config = dict(
    init_std_router=0.0136,
    norm_eps=1e-06,
    attn_scale=0.0884,
    extras=['capped logits'],
    init_std_up=0.0145,
    batch_tokens=[65536, 131072, 262144],
)
Below are experts of layer 2 (counted from 0) of a mixture-of-experts language model. Rows are named router (the router's row for the expert), gate (a neuron's input weights, with its number), up (a neuron's input weights, with its number) and show model dimensions 0-255. Each number is 500 + 40 x the weight over its row's rms, rounded and kept within 0 to 999. Numbers have three digits each.
Before each expert's rows: a language model's description of what the expert responds to; "comes after" lists some tokens at least twice as common just before its tokens as in all text. This comes from a sample of Wikipedia text that the model never trained on. Tokens count by the router's weight.

# expert 13
Month names, countries and first words of names in infobox fields and table cells, such as March, France, Total, Detroit, Montreal.
comes after: " |", ":", "-", "|", ",", " in"
router:500500463469570531508484520543574529529391518427492559507531522497521554463613434514468528458565555509532434529460466548455461539476434480479492541478491492509510484502406558514531607427491543463516474482462406499461525437484485545509518515486500497451498500571454533494522508491510496481449546532532555457467462488490520475416502549565416398468532431520520487499509526454486535536497519504492542507535494463501495483523478448463544563521547508488536509442508528461537483492524493493438562502555517492460507473527527610525483495479559503540508506428545462539473516524450513518527470490454342569503505471454493451528533534482521420496563478537474437461544470522517473525470519543477467432493444457506497453529491556477486530478455473481482450482498558422512480504544469
gate0:463463505480466565526550490467490516541431548449558580579536498534500528540468505437586541500531555491535506480524479474526476603482476478476506517501525512458500445515515523496492580530513492462514548469567514490466528511585522530488567499465516508522496562548527484436471540513557505475507560506531543552542514522572466430500447561454440470421507565564464498616532451461474520490505528557474492532542483528502502509531453502510525510521553453488514470568529525473552412449454415481506497548504474493505511501510456581475509520495497544551565530521513470555500552535456517574438583424422546534430518465575505526478456459510499477570469538504515461432472483491515470522462489558444473480487489568559487491493569498473453509464538541433494440514528473447517507419529499
up0:496465495493476554550553511528455487525468439529523456474463441471483498495523466429479490512493452559479496485533514477475455488517500545522463428521473434452491495476518537502550532450521560480630564537546559463464477540487479472552484508538471514504505566527500570498465525523488553518556527512607552491511515488431475453538511491420476510545479490482522574413531471497485454533438522476600433570485483481577491479524455537533456406535455570563539498501505474522500455519522456517508538478410467491587530475484486531472508511521525469468399517535508496443506453440442498520527422422461475461486412478456473499536541475553472488510499497478536543488464489523515501522484518493475508514519517516421466456551520558420482505574474448503574580519538454447500528438532442
gate1:535502587442544434480489481543516507458482565498506500471505493535459459527492433559461522570425491438450495468476484479435517522448518548505559572441514530445442441552490504447536520494493585490443463544528431537460481473510535449577517545459474482442511468430488437506534489468461455548478513540466480573415478528543584502512514495599492483520499437527547495444459559563504477474483451452517498523433604448572572513519492524515542564480570453519486453458444504536541465523485431501464508492512464512517568479521433507475533531478510468543509526443526466546535537548513511578530477523501522526523563467521491492523556527455534436501474479479448449500531472412519494491419545479547475448481489435510561472546534481492502477451496578533510545491490503545535506520489529
up1:495494488526492561459502459488522524461427457535446483459453517516483451589454481464597416524525482589529515522529561470479488495486529544494460519531477486502462379551542502453466524455477486466480521498511466447535586532567595464561467474516482543465449500502428548521430529436517507481511485433477439545436535537511472449560533470559427433526509477485546447501480453483518470517572530551461513544510479524518463546528471535455570525441531529460570509490545500474433465566498520543547472506451523501479437525478491521556488470508500528512477541550457466541497476538508458512461422504549520518463434479394481452548428597487483478474515543450514457493508487460552510521555501440489472489491521484473529504439449531474533527564451534479475521538492481570567494542516474
gate2:464520525455551428503452530503533483451515593546489561538464422550510534530503505492478584500571455512475527529502461468464506556501547454438503527524485483539497407435456466530536581487519436389490465480493523555526499533541507478452524494478505508496495523575506547466464417517469476492475420448462452521448492479498526466482506436530483450474424492514504486459444527526565532594459419504545498558496484416517477499529468433455466473519495526453499495546504490457476431534596448525508530460462468424434536487480573499510462468443580451471539495574529458470562476569438526501517455494456427548474606459457506478492488459503532508472495525484476528520516529541510497513441503457513507451487528515555457435573468488503527541499493535471516506520512544431478483487540464
up2:499437530490473498485481505504472434523474509469513481514477477428511476476562510495457512530441535502588498568533482498475481519486544545466508464511531565502439557481529521443476449485483520500497484508552510497467528522523577541500534518503526392542459510477470455441503533488487479494492501461594464471579524522599560456629457460501485470522561465503526528538485532571519414480479526531551440514636505474503500518498514573495482437476492556469439474464519552495467542521517485512455490526418508615524543482487461538503565545579476559497462509489461465477505531501520479513571485547433551529486500464498438508494541527474459513510518526522503541462580500461563501500495487592620507568459463572446565492494568528468515496472532475449495480533528539470477482436499486
gate3:489529530498461478515505467529513556564435475475521566532443491493490530490520497439522467498505486447545447510445440497568499484513444492517530563538522538439566467503472531534519473482421460435504569472543458543506413520529457488511444524527582434518575468481485478499545502422495536464525466499548473536531471558469478523489513558442501482464505418551580523507516533494508524514456555514471431516489520399468522452590505462487464495543563529541487498447470471513455485432519536452475411530550544488484509506576509512494475457507541518517518460538493430416479508567473473514493526476459389451533423516506513472501509545517490496551525440451481477497464495534545499476499530465464492449508447466550544438497565512507457457515469463469543531440433446565510530473563625
up3:558494465546473510523520504552481588511445461486476509539505561559534437509561459426519535567499517422492533525491588569501515458561484508455486628464511514518491484481468555529443401511483498579493531550488392499541478487489415495480470483477536458405529465492481545582476576445536496523483474478494480466505491404542507490497472470445477486511480515541547585534516516559464537521491473515480472503527471490459495501529485479528527556556562490489489451468505480556593471512476516438505454534486502495501498413482522462492434561479525519543555431527511464450489532500552505490508517469434483571515532537429489491527517492424548442611482463520463467542554508446526505518490508492448488459479515572501532536502513573511500520511418483478557474525528530483517433494532550
gate4:507510442473468544487478552504398515493529520449560479448639485531497494451470484477511482495405507444493514495570523525460499483552530475549477471524503540437500554533533519476560422401512514539549490536560501517512445499596508418503490493564511416512504571453523472433559486504467491444478471488532480516559459439471511465440535427551439549503507542563457442422529536498502449534567500550499529545498501410506566492504560509531519574530558517503520482471484530495519534455547534542425538439491451487505539521464477529442460510443422452379512508460548522453529539443515486468443498491533504485515465511494532521504506533470508525514511440498484509474537500523431536570525523477517478538493523429529481534519454526498550458507512464553513490499493490521483528584527456
up4:472443444503504521494540450527491454528480569505550530456501528525531467539501512433464455515570531520501452461494437473470459448538418549476473482470523569502490480522506489432510514433513450468448506420417567504430440497548464494522542432501527488459502515539508528469587553461409438502515460507508521560511511538512450457499470455570548466381519452536540469519513414458521505512545531477484534432463553510403444541444536538437504524502572499499523531479492506536464500504494537453509462567516518495450499555521587500525490481534476545574433558517444507529451617438536486532527473534471588492486513453499474509521534530438501494609576513507456516503518542529549471522538495536549489510513541492524548476492499527494491493537416495492507521473522514532441513501547502
gate5:526505466506571555482453534467513474439472453485510572504514427544517490449451436488507418500547569549455435495527489547455430475550495522454531565406456475566527483524508480509494541496519470425533534488535485482530450527541510580490504504538495501489541466501415481547549497512520502603558516540540508425532446419576560532505491516441459497500414520490534430539453494488497519508549466471558522425545431556521462535481458485553474421513449542497468449446480450507519486511518537522560536531603501559516468519515559518445472517471487502550489504564475469504554508525483521494429508513510473584522520518424496547468445504572525505559530514455538514529477557475592501557473491502540465447542449473529457479498570532554468529518478573482497511485529469466479499495510462
up5:482518540490525578547468545455501559519522490444531542442559464469581469482476508401482440524466511506499527570536526463458525475528583512432528519478537485510486477532444428449470482554513508528430516496493582493503450382570524497506451528484500485479540524489431531490478434478549455545456482528538585493429534454519500500452500517468482519492456502455477497478482455477466477552513559562472565535540521526458490567431560521467537518503475505484530456527467465521412487491551440479495442513486518479473448526579561560485478518522529449509473467504580481598471539532505440503501481534491474566456470457500463474528503544472499567499477469529438524561483557561497499492505473479436476531548486521410543520473469565538439540553471560552500470526471475480512464402554468
gate6:496532450469457534434515487561490472418470475450504462530578479478501533428541568561458483499564477517470424477520516522509508531557527454511437586517552494540535508460516477477426557498481435507468502484509527514531535555519515461465567538468479447563571486518460562470567552563539466591499604597530487553512560505513545453531534477488442482513525497439455446469511504418551497539501520483529538530492438540534486534479482531402565483487478549525503512450465472499524508472520487529510476500491471452526498495461467533498530558477496520489461443467479467455580487540473562444491497457499401518503508438451506439524448444431511477494490571548513450510489440554464397540489516484554582493479458501471547558529560510443515501498502529497561453459509540489510492503527501
up6:573543466514473462491425544506554564479536525569500460501526466556545528473426469476513440552519488485503428444513472457506486471443497488406435484557509560527487484562422505576487478547515558526499548507594506515560497514433439470533453438593470606499477527557437569474507479544509517498495464548511579528465454617425459486512597518507555544520565480486446562468530498459434516507503490514505467583449492468531503493438465431499540494506442462481455493528453474485514405549471481553451498488445514505521512533521530450527500498444526499453492474544479499538495473537549501483540491505470494503491489511488450516492515510404518490582447489468507500533520541521465467587527493427543452569513471489550454518506552532464512521483538479487534489462491499515541499477484498
gate7:413480521505573513465405640573473538459455545493488526476490567546480558464472481567481591502534503437486488524504418500471521497455464443452476504490486497539498467491452424537521532462485500556479510571505406476448523580544498488497546473459468491549515487496476493486431441514538476448545456424472502544475539425476528472500443502495522475475516486482469481516513561503555469554444520478494523410460581529435509465474518438437479558544552531470501518460519508421482478463503452526453564530450516422478531507504548573505482535553467498493523441532471469489503445534531505516476508508460490529548463501442527525517539478526465482534559519525451515426527509561459472406507514497518494464534490570449493493549491488486520473480464444441506451484489500559561438474465435
up7:480525446499544544478489536431549463593499537480502502541523500475499511472539488519490565441528468471568478551443434569483547485500496525448461462585494512522485580506457476491500463478436538545537562491529508535501419478450551485461475538460587518465473596528490561528536501478581495517498467457491611513495527491563505492518502473487546542499590490511473483547521539511523485465476511569503482454490529499499450539487481480576467505492568483470482450461522544495511482591486441452504478492529508484531551485479461515551509488546517532436525561499481455414490534524506541506468508568494573497490532550531463436562592543518518507523441494514562488530490470469522592477604455508525517490524414518570524531465491534427470462469526511503400462503558465506492584495427516
gate8:535450456517505452630530487545513456510413535518480527528484556502498491440484583483420551484503468438534405493424488471492471542436474482468524540448560511463463604550478549525550504538537514448505492530543490520501454447570465476462479486457556484532445466531495500449564510560565539503423491497522478445483497499507510472468443505478469489502491502556450462502460508428505484504521523541532520515484489532473490445510449546506477522484585529440551517487396515505478523487560464524435474420472485506517434508535499488462386503512544540450560528414493465548507540513468585512566550500492413502546509491510470483490575487475508466485456513459520424483504512583544536452493464566459545515471464536484550472543552469487467504484500432465496500467488447457508466472453493
up8:499533488579527476514470497528530497490615391487522494429480559526507561532564547478522548538452559511471578540506603470497494475553480425547534508526536524569499473496441567545460500542484519485404539554513474527472534463482497463466507538485541477475502547515504499525534487418499527542447555561462438494486558490539474502556555518507446518375487491497485510533515527543444525524507545487511468569475530458487491509442479536471572472550466441544459549464522528460494483466519529525532486560450506442518538500492457488468517572486538491508483519496557551550502486529505533585515481432458512488541453568440538524485463531532491527513498436464512579558418461522461538466480570543559438471513477496577560537504446415555501476485492498479510453490477525490519520541538451
gate9:506506507549524529475465436506580445500468479540506487421452419477492503570472526495497455490469491458551542506490410613524463503497514509452515497480477487443531535513420503563527523561552532509448525540488456547497511466434530484490522470531502458510555508514477510519477483519492526581476562578497432456521435503529540506514484480506526530457445570484512480518535478474505487519474507502446437518583524551443431447460484441447521543472524553470601488465526501434479450500565497521549461517479497486556534573529479625419451510475497488522500536549444594551452549493430512572458500454478494488551484484577469496464487439455539500561560498528481541450460533490503417461479540520476527522558462462532556460541478523488491507473480547479476405463473518511472536472459517
up9:444492444489521528499510507502536434460466549534524478455538468537466504507545424452508468441579486511510494596506513509463482564548540475575453476511565459524537507451474508567450518533482477498489490493571525512466436562436477526478452453529553475489475537485514486602541507523445558440481505513509437492509537507608413493508468502504499439525452529477571475551525536550469623569539420510456482485400483495478458494427505488434533516530520514443510549500529487491484511525481490458406489442507536485484506564482479488448485513527454427475471504491481533572437507516444481566481414434555467469480487531483519495497519475459523399555527555511442501479429530484525536503593525512548470471440470492477519434504508471511492494464479493515526491462513481479469544417518525
gate10:519486510522509513602519547462539503481433498494515497514533502420534527451576528497549531520519560494514456473490491455498512529475449603523503546462497466452540474485493506548527464446444538490537489482523524473549480441628505447530509506496542506425521572448523501514490516440502476568565496544488515546492465593543465467488494535511462471505579499550503536465529580545508509511529523549421498508490591406572506493526554518489521533496559522463469512503491536481525428472568554531425589487525516519515481460519477564496484480554535510543523518435515500532540478415494466601409469483567438537553496490455529483514494489426523508520518510569476445546439425439496457508490562495486458472516447517535504410526513514536511525535469540477502501493520538467503430515570463
up10:474565470469547491476561497546474438456474437448544451478547460502486509537567473532516440528441472473516438489511430468539560513501511498456476510397528525441466498545491424481463545512533549526468535440485468503519477503513507431529540504503539551526531512442507443550600494493561486555475499492513438439507463488492493510412498457425496545554492547501526440438552462565513569510488476494519482442523416508515466507441518560483478574489544541428506484529561514450525473464518457512521438548469532459498543467480451417469498465489481488519440417510481509528544431511475455431505542554450512485537485429497479523528575585543517459517470472422552544502466544530585517483494462486451540465511534480512426502495421473480483496481551468531510413520545464497534529452509514
gate11:442480517516572518487496478491488506496520543476432519464486463441595539482467479510522556453552476480525492462513505505428433527439528517485512481472503461490513474473464562559527490453503540443441454461474503494446490520519414434512479460499485509491444471585540543481497497478474492487547501442526455518469512469528493528377581529503451469538504527510471469474478567402559471499525593510505546463533516510521560536497514468357512461507546489512499535485473615509543475488464466537541543540416534504484560497446536437485522541512498532534496488443499511497524567519428508495462508491443575530457442473445501448560490589508522460552502515539528447517536479503527433482511527497542476525527465466559575446492436547458536518511429522501569532473523545471440580466487510
up11:525536496499438417487518523480501516516464546511491537512572511478518527527534465523575493532488503537520469513453559481479477592571452502504446454361433564460529467409515528456564544438505462503459533551548467526575525536516586513511433513484565501497555446518552494445464482556458474506491493535547506532485559518560456447543455499524476460496530449529505465500524414463541501527507488532520492455484522524542483500491564517519528518491483460499470496514463449546461573511546497468524540507506435507563492519467520535518524511556510538468433598458490471538506524511486511573448449508440469501589499453524560506562432503470534491456475547441509510459500426493494443489514515431552532461455436488458492448462557516508538538590534506490467480538498464425492485558539402
gate12:500548525505521468507425459549572472503464525534528493498446506441489496527573504539453461518533569486539513471532455586470547531489425492450461529540505504568463415535521423515529561507530503511434480468511496530372454534497495432474440588488481593538511501550519474551488483502594500560425454521508518474458464418516506475490463496510460518481512459586595502522525521462533488511462461475538528442508492452485507531502493475572459420550539550539537575502482517503530546473493483559506470522554530560461479428579562562562537487515465514472525419474497446547502510489449515480502535443456507468514506483461517504526512513457518549435535450515523477446489499464423459475479469566494489467490495507556483452437494456560437494522564553433472531458507517446505496498496499
up12:474536520531549503534463528515515516400480491492501454479481486494536444416524464485513453536502498572531461484483520502506485485508556436506564578539502497531521508521503502512563496483493514540452433515473481438546487530486458470457464461465481447501488492495552491571529543511471483490581436564483543551560552518460399547529429477534555565557480417527549532467433491518521496495546447511454490492516477539561453510467525481557436533552453410484505484552472533575522519470596496490487517451460519526524503571470574535482470474447495503500443537537490412573436411551491482487568492499498596512495608536450445450453503505504483521412529486493516427513480471434505532493514477470491426486502474477531426539504484507522527480556517527409464472543480492511480494481465541
gate13:510493504539426539550519581538517614547473582475558435507516532443570568493547485532506524458505484481468472471507501499473464532488563532503555542496528471517482549457489542521562540580467467478475496525511400504524479522455445491441535558524533507490470462558476447489549466469422518596420484502510598468474449533545469517527562439603507471541476437525492506442509496459542529511433495532471480527526489509516482511508501484428550496557505545523535497439480508473476457517553516459506475555542463562514525482496438524495497533540500458535524422465501500525517473502487516483491450610471459474476445437556425515502523461494509447559476517543517479475567516502512431481509441528510491555463424542461471481510523487491447516435540460534444492580532554420532483460473533
up13:517547559478465513550528496460512512510550494433531547535563487529425508482499544529471546579479460421474490538506486393546547483529479510431498410484508474535426459552472498530496479473522537488464490564450476490405458456539517466429413516542435460540523484469584540509498551495489502560504517434542481526527500426545552472453477457564542542446486553459464516546488495458487481501442582493443448484443524512412447563459544533543475470450507541510452469490532479482519450448519518503484493502527552443508459586521488504477435529551530469514561502491418464552517493479471476473428498506509521427495501528445550482528511445493458558462423470559476520503504474496494495503581488506453536487415423469500501506461562484552497448516568486515505515483476500496472461436479551
gate14:515531576528546472523496520505512493446429457479538524526484589493539555536437489475475522500543483488477484498573593438502445557470536436454453446524468439467484476469518501496542542519554436528494462471520491525487563543516490427539505530476507529492480516511480487518388442471507489531546530540501568518505509485531522495491482480474506472454509484535502448512518482456562424503470524482469487549586439508538472488480539467565502549511481485454579544474501531442443504434549420495479527460521549477522413534522612536522470498489478533488487561462490539514499478471559514499549467464529494493505533425552475509521542437480478528483448430569500549426599470542504421546468480481439488474546536544443455473506512474490552546514512472435521478408477500482486485569367522
up14:492492508482484442481436519481471498409489479423545486456540519538536429533494496484505461509497490449521497537452477462485563587488443543554558447515382548562572449510471497506461459530518438481582506464466452596538525499471511520549502531517465516499479501518483463474517449429498480530480494551524485529495445531476539450503463486490495501470496479555501540554511476499471502478497529461426544485444495489552513449478493476518496528519456573406497505569548430523523534458484422448471458505526515528530468529527494525441480490479489419453520541511517477644503434472502469507540513495429445554534486551525535539511560515475536517497503533550473462557539535519508511479542459545444401480520578584555517450545480512487470511469475591496467488471451524494513470429523605
gate15:517507511497518524482480473470500521499476548519476496505476490511485433536498464455459465503476508499529487541411477466555471538421473426533529520376436482618430478492474514480526528487534500524525463456550496503495567442536512497477463542507488582490486515505451497530488591493485473462513530488468520465506535508461495429480450527487481489507562513485447506462448525432493486528513569512562499474464414541470472458483453465520536555492529487510573567512472455487418535505482553509508509468532546489521555480481452464588456555471430429522512446482562540505488489531464497492513437441437464554517513478582467575498508472532506466442530512499416486525563457549494499478497524571589513464576538472451457603466491543558458543490425543441521565570487526467463461553525535
up15:539465547463494444464494563466529510484487374563594514459553504507465505437446478520522460556496487580473487503533490466476480553551558470489439433500490493425514511468526494527475499555493492472465575475511450469515571491531488460512504491506479447502560510524538500464501468433522598467497577560562461448491464464556527393438494458484454567469429471624517466488597507481451509491506476525528462519559471538515534492533480476518546512496537467478449504488496536518473434550526425499475564464486579495475509446520517509479506465493474477523502460540593525435517518501537528451468496453534582505540566493481552553542551494485487504511506459505461506579572521452452458467435502496455458513503423478509503561495523509517437467483498526558470414502508517473531490495549528
gate16:461501500528465515475513485599473506601481500496533556473468567517552483492531541520510539503543545503479404491520476501565496523541458497486472488573557509498488563476528474542471521475513545557548520462393471437562546480508561603475577499509476597502492524484509501521536517513543441417484483516503546448507481535460476437486547515583571414503529502524496524530483510414455526516508469442533481512466461488546525468584528567499570548492518522428547541515547536455526499548484424476478456491453536511499518460528528507527505494528529548455578495508476513501472487569574467560512511447520358532481451509513484515495503519503459471554455491552493484520491544541502452536460433482499487488438554512497456465512518467471491595463505504433470416543468501468484435499475524
up16:509594490465547512467453505504474551556523420450562576477517444475503482513542451516513496499515508571459510516500483502505428464545503476576492525422509532474527506553465503456523522515531479556503510488432516465435460545573478449561574425500514506461422464527435581539494465541494463503498413508548510531534459489510495523587447577515470512462567432526462538442503464518524403488476530491519434549592486563525485519461486466473511464450528542480471436566480503494501491480530489574515545541446455463480578509468459535513525473560513470523504496524432529487512461481521540423576500488556457454410469524527445466439499498499452575552498479559416509469420543520514452598525494463527491532530481478481449509527499515508452527478450504483498491487488534497509546470513510
gate17:458509452511497531448451454534489527494478591430464525506467599563506481538591490447477459488525491507519446521462488479430531518496524471502493513517517533503546485560430517488488497427523451431486527484468552498552486448488567509424517530550545516460517547489570527457536507469432435586504585500503444552516459528441415559474478554480505539512496570433480565470492578434498466388567520481465576600539514482454460489506532433474507545485484565432449501563490513520429414529504540477481495467502512499470486572525477480509486471531469465540482468485470453512513534463505475484522526485463499468458525489611533514466529444544494530526580442488561476520509536543439514467509480443475444523455496531522483542549539474494498482428503472472503522537493506488528515479538451
up17:496517412500416493488526554522467475532564489503555506503407569521578486537498499454545487475555476517502523545469509567494506496439457539508465553492477546543496508495478510496479483489472453499521522488450566495593598522482542401511487445518458500453492510410442510557533455482453460475566459571544562511491533455487526420512604454487510559501540516471517541482570497441577427495531463524484452471434586508420522495571530480491452515519529502573527458487480497516507500539498520503559445515452463461517510455470462417517483542526510511512498523531498517596570533534550557490554489432475491531550560507514523487483506502503533507437580508554503511541521573508483434494543472537467522450459478494532475475506475509456466488536558549494507487412433573497493524491476495
gate18:533522438496497416484482490491542517463497541554504541491477546483474527489477515477451447487462545517444470579577510541491457553544524479501499536476537465537530493499468472512504450490511485420475445469445540580540462432539507503463446570464521517487512468478552443480574508489484512468564463520516505498426480472443499388524520431528514508494503504565508568518552558475461559532462495441481413543407542450493526502569510593481477471463542441488499451518526532456577515419478504498502467576456509550531522499476475479434502475597536445486453455525534525477505558462510517539507468555580525519523520517433481482466432553475505464424543475515479463494482512527527540468468521514519417490466445508492548466503459540516467536501587502499516576481473456418488535495584434
up18:567499502510493475500468493561555521521486481487540484514547453565520478514503471477582450456527470491488532577471535498491479519478502497506489473495478436492511476567567522485487488509518498495388474569442576472446451470485468492499536504522503503603567513496489526481503487486502563498482538513527467467512556561516519537448472579540517492502476530544556476522533611524375573538467513471532512607454478464487494484506418513409437544489480440431477487523502540481515464454459619511506482455545519495519579551563517527465532471520534472471478489552530600493491497530517490487503479584422503455494499494471559555541550478522439451491409494492540486605537472469428511465538488504470502538538503503526474471466530497458494516521451512545473569469515438427468474469492533
gate19:556515489472430543481518534516516533525473485452505491605532552562477562478505511486484498521523535440557475449427445478536536541530509518504521479451506487563506535469516533496536535441500470479408512528519540469529519500517502404468492517615485593487523493499438570529466421542482515464452464489501528517460481545444542526467532512535428449451555513444522446493519512541509498500525504505507517539528549531463524452532586496487478516520527500497521564513475467516527519528508509544552452519487478530440516476512489523416537490429407539499502531445533546607491489632579524500558482489485551435454561550495461471492504554483467518528424526527491507505461527471423484555502608479483465495464545463537480441514463502509507499514498539538520497466407512469566513410464453
up19:504502541518481407523491519495527456448575484463525474574526475407550610558483453511432521449544520550513538488504478533544549502513497482502544542497423454537556492508410447540498565471507454436462511498529450474520565574512519505457513509503472530391450477557376544484457490442515516439517483478518430535406534518475519596498488543432503477523574534474480493499484544489528507528499522520512487486502496493386438493509480482464474515519505530515477545440507516452499495498474550456549525527542464460515562511491492538541518523501459467540534465484555468508531535577503482555494489500435507505460476489566469501491518494509532470517562453524438421491534458516498486523471545482475463533513506389483509502489460565558517445471495448457464519454419578457522508456559463
gate20:542449479529425438575469407458556495433500452498607532509492519482525487495494419549494479456528503471525468536508446454535387481484462455589483500449486552539476466470493457474518512461493491522513557531492527481501529438546531424521497505518575553495446480506522525456459413434573520479463533487452535496539489495507612497533489510510431522524511540484482531490576438443563507488614476473522562474475518549517523495541490471510457467503460553485490568462508465473496484484498478539492469455420518532468555510504458448429632492535476452511468516497466540493474589533545537501549471486518499552449546490479445486538504532469606551487454492474521431525461547445474465501546499499517553521456432514551492478487474510504498532507502533498432468491475473537492472456497458
up20:389511468529404469539499479453496504448546502527487548465599467550548579550520444431465482634462438527467544516522491517485578495507428549486442497508520498486513458413463536442508465555522514505504546461444453518459472487481530537514501463550581536419536443474509490533480507445544490439524456465500497526492478520524479472512495481452459600523556536518486522441479501451485478451504451487512513534497511553532471473467542536504459470519468401467504450459554498460493514424504455464525488482484506508547464445549531580431450463444546465518392536538492469539491394475520463487483519484470497477501530518421491488411509521497506495505519599491501548479488497557472551494553521532508467462491439459493484483452508537469530452517497514505526554494570459480476476534519530
gate21:487461476487516564481493549612392513502492454466549538560505509483451510410532507456473507453407543434456411522447571461418525471485528520554498469483481502520508563539544489611512487447502539494566413471463549485521465443462474541476486501533469509521472484471474569562493472512552480543507515524514496461523408513516463507408486497518485425524496496535539479446448459457438502527430539510500530483533465516511515539522413490486556497507561522473484469489519553468478508486481543503458503451531509504492531436529539533480474529508451447473559445510529543450450461455517469534570534487429412498449537539504431458525484528551574521528515549499541524477552453559525487453537431515490513553433496552573496489490513459466448488448460498539483440482521500457499541454505522
up21:476515501455498596477469549454510493454595499505496528518546446543487481537432472483478487479468531523510518501583521463456554478575488453548440540604490512460515494518500523460496510461486460480477492502528511492544494503460479507480506548479538429499568524528499469536550499508483381503536513465478482515542475512544498496477483540564505598566492496458430466518569492515522507481516569457450608533490447440489537531482449467511515502497461513490550416512567602521444517516542496441494454505501457424536587434518483488520463498564457536463535503609477520431488505478489523448517462525574559427506514446499454511518510539525484495511423503500464501416557504485541482488408469531547518415540480516450486464538521508533529480562443471520516528566492552467501518438547503
gate22:496545387451459560455499410523501466480517510440558495468473505470490499491594436480564411476518535513513436476452542561458525554480430503511495490438490464535508520516551508529588404448513542416466567559542455458506503450538533525504476485482479509482503576519475537506509537469461481503516524516517539570540515506499515491537500488476502449528480466482428532554511475459563526541488471536546490504525532545535485466529451490460504523529572539566465505473554448444516452559556456504500536546497487432517460571503535526537536515522421508456465450507499514508586525501535500575519401488498478501500489486472469549479483581481496514413448521470521501447451421492476511472482496537522532498470521530553529472493536538503523486488492555404544453478384572502543466517436541
up22:523575502452476493527514512457510520608513476533568490498459510468467470487520559470398495459480472582509494475498428559439514453473426522496534467571437450503522551556474475593502521448486521460453508489464484428433503500481511477454508491488498427492463472495535537513481533571518523485516495433477522503510511498433496481484526441528485416481538516429438495534473557442430453547477440541492504469536487422506481443526437533546454437491521499530532573524554468510503451488471501528442501466475463565561453440463476457491529442456557371543503505455529522535567522555479522486411506531505508477515470542477436468476565528460475511514445444495607528535501517506538484516570465545572451530501499478508533475440510494524470478509536474460532517463532517441576494492487480
gate23:456508472491542473493470535529549461527506432475534518526505513412522498501496493520500515517454505440475507493515466535484462497451475559530558483510428495499572505501490457555486527502495496504456557481471451512583494456440485473438457397516503549449477491538420531516450538472516495535582550476573485507469460491549499550431477491510463486528549435488579470534477506480516541578561539488463482491562537465472551509513525414469551525589517519474511482550393449441538510446509468487549482482516480539398576476488570516515455527519497532483544452409561464551458532524475549496490487554432490470483504479466457486537530474492483444491494467508529489500578502535521510542473488514440550536453508519580455543575479603472576521501542537462594458500505541464504453543528435
up23:523502457497435461505531539485501551482485513408485505523516495566528498508526494483508460464504451520529506467525514441540490517500469477487535432397469512448584539465527486571471511545505499482416506542473509669473484480489467465485437580502537509466530504470546536450502448525423478479525512559500474530536520538482436487492460510500495445550500467529522486421473471531514517503508476572535480509493479569553541485490477566477476559490495468512507418439587431503544435499562498449541546491454580501569441467613506493477450513495534446513542549467490521448544524539510484405445483472512508592587513438510543507551428450460466473553542492505510529499488505553545525495506535494496511465562448597476441484500494522533520535500503448465464542520518534438483491508492507
gate24:466489454481522553506545523518421517555589556558532496560517486538497471474558497565483529542484503543498468466559514459472476467541534574504435540511542514492472530485549475491520411520495542508539553483493530480450430486502505474522502489497558502495540462466519497442475530443491494498512474479516583442505485462544523494514503513482525470475508469468520491495533534473509459490591519488493528489501463434459560561486549532547450478467401452510456492517465508529586586434484444482489496507481506492443517488398498458496462545566442550517426466452498487527561480500574483543539377491512463522524429508461499463506542473492547451558502500565511523482566462620497458535442482528493419492604533511442456508508547500460505453414500518419579468532505511515498440510451516
up24:545549473517494479504506554453499547499533541449530506519518521532444589551547481563547437555479432519510542484555499511503464468476450499570488455536459541509488438531502553423490531472537485527521475455491476533630558508468579455404443527497539519524509503503494475514505595516573565476484528528535524471554492494501485485463468541444523448427518530569593553480563507512551530475570501528489511409498470490555492530521469515522477496500570528434540519510434510581550508435464493480471556468476515504525507485494418533470428591454544578516446491487429495483463555525484413532513474472513551559550484500472512473463539536491485469490529523485520516494477547458532428512502487530556456490446480547497572486468534508460496526531554522456552502520499543530457499413476451
gate25:541476476541517497527503457471467523497535550488474527526507545522455457505521486498487494491539585534510512504504556505545527520418476502527430498549489512517514481521466524497595484482517476554495511503510480496524507459462443538461537534466489540603492447558559533496455414525507486490473523481563512457481482459605433515507503451507466523547501505508467497484571424429456445478488440604466533485557508483521582448523493435491505451515567577424549536462501476528477446474448450517452516436560529505487471521531498488451548556481573497526554473395494507539509455470399509460462444498506439569459515464538563561499532501600530517475464493508477479445465442479503502500575530528508447453547507424426459508552567470533463485466490436468518468501537560490425508483504506
up25:434509536506450453429487534470443535496463505487403473498472536502389508506543536589486493487570572562518459476448540492530524527550453521523562411570528515503491485495494501498437524544552474512460495528640502510480571435515526550502507505492467524485488498566489478507578460477562476480456483539547595510505534486483458503419449466443492535565611489535510521565477449436445555464418450521540517577436475507536463426420445563529455549489531468556473490513472483480484515449459528477546467503469474497558451518437555558521524473472510524476471536440518463471497514559526515513498523500533486503468575468494536467438564506548509470490528455515473522476471512498446521490474507518455515513519468478421482563479451511475519509494479522498460490495456476504502553551552504
gate26:492481541556515459502443616505456483482490452464508496585472495465525535529545447467465512432542546460502493503532510521438562477484519458431499464496500499548455492515460482510581558479541465483465526555474500541477468492510559520588459511508614524484521463528473511473515544478534481497459565488465447514434480509510451490467544518546415480486513465508564429512491569429561466508476480440507614528529494438450512455448513496488497466580498494506539456437564565488464461556506534441450581489476513507531500414507562525487569527421536520527527525455560457510525465482435559542530532539440474531438492447485429504550434525486502463550502512444466458453494566454503524481506523535499503460466511409471488446539554491457537537493506474505478497515514529479528552469499419
up26:446510471460478487469574465550564480491527504587471466545484470503529468525563512527410476434511458526458511480462475487529479538517466564587514569517448477445525496518533515443494547547518487565506496536488476512503490531490528537543411466484515493537536520500488515541451524509470524552503472548545472523507506504480435526502536598436507518464458454469474478505544514439548501429505531436476513518473523589555471517563482574516482489460463473533524518513511521528455514511487441529554492462560552563475511501420554510531528465417567518505514508508498550571575418481548478581508508541509520477471467511486484445487458559529504480586490523466571519464447446511545534473512450492488480446504485538533490503503478515446479657576514588494532490426555466482556415468478514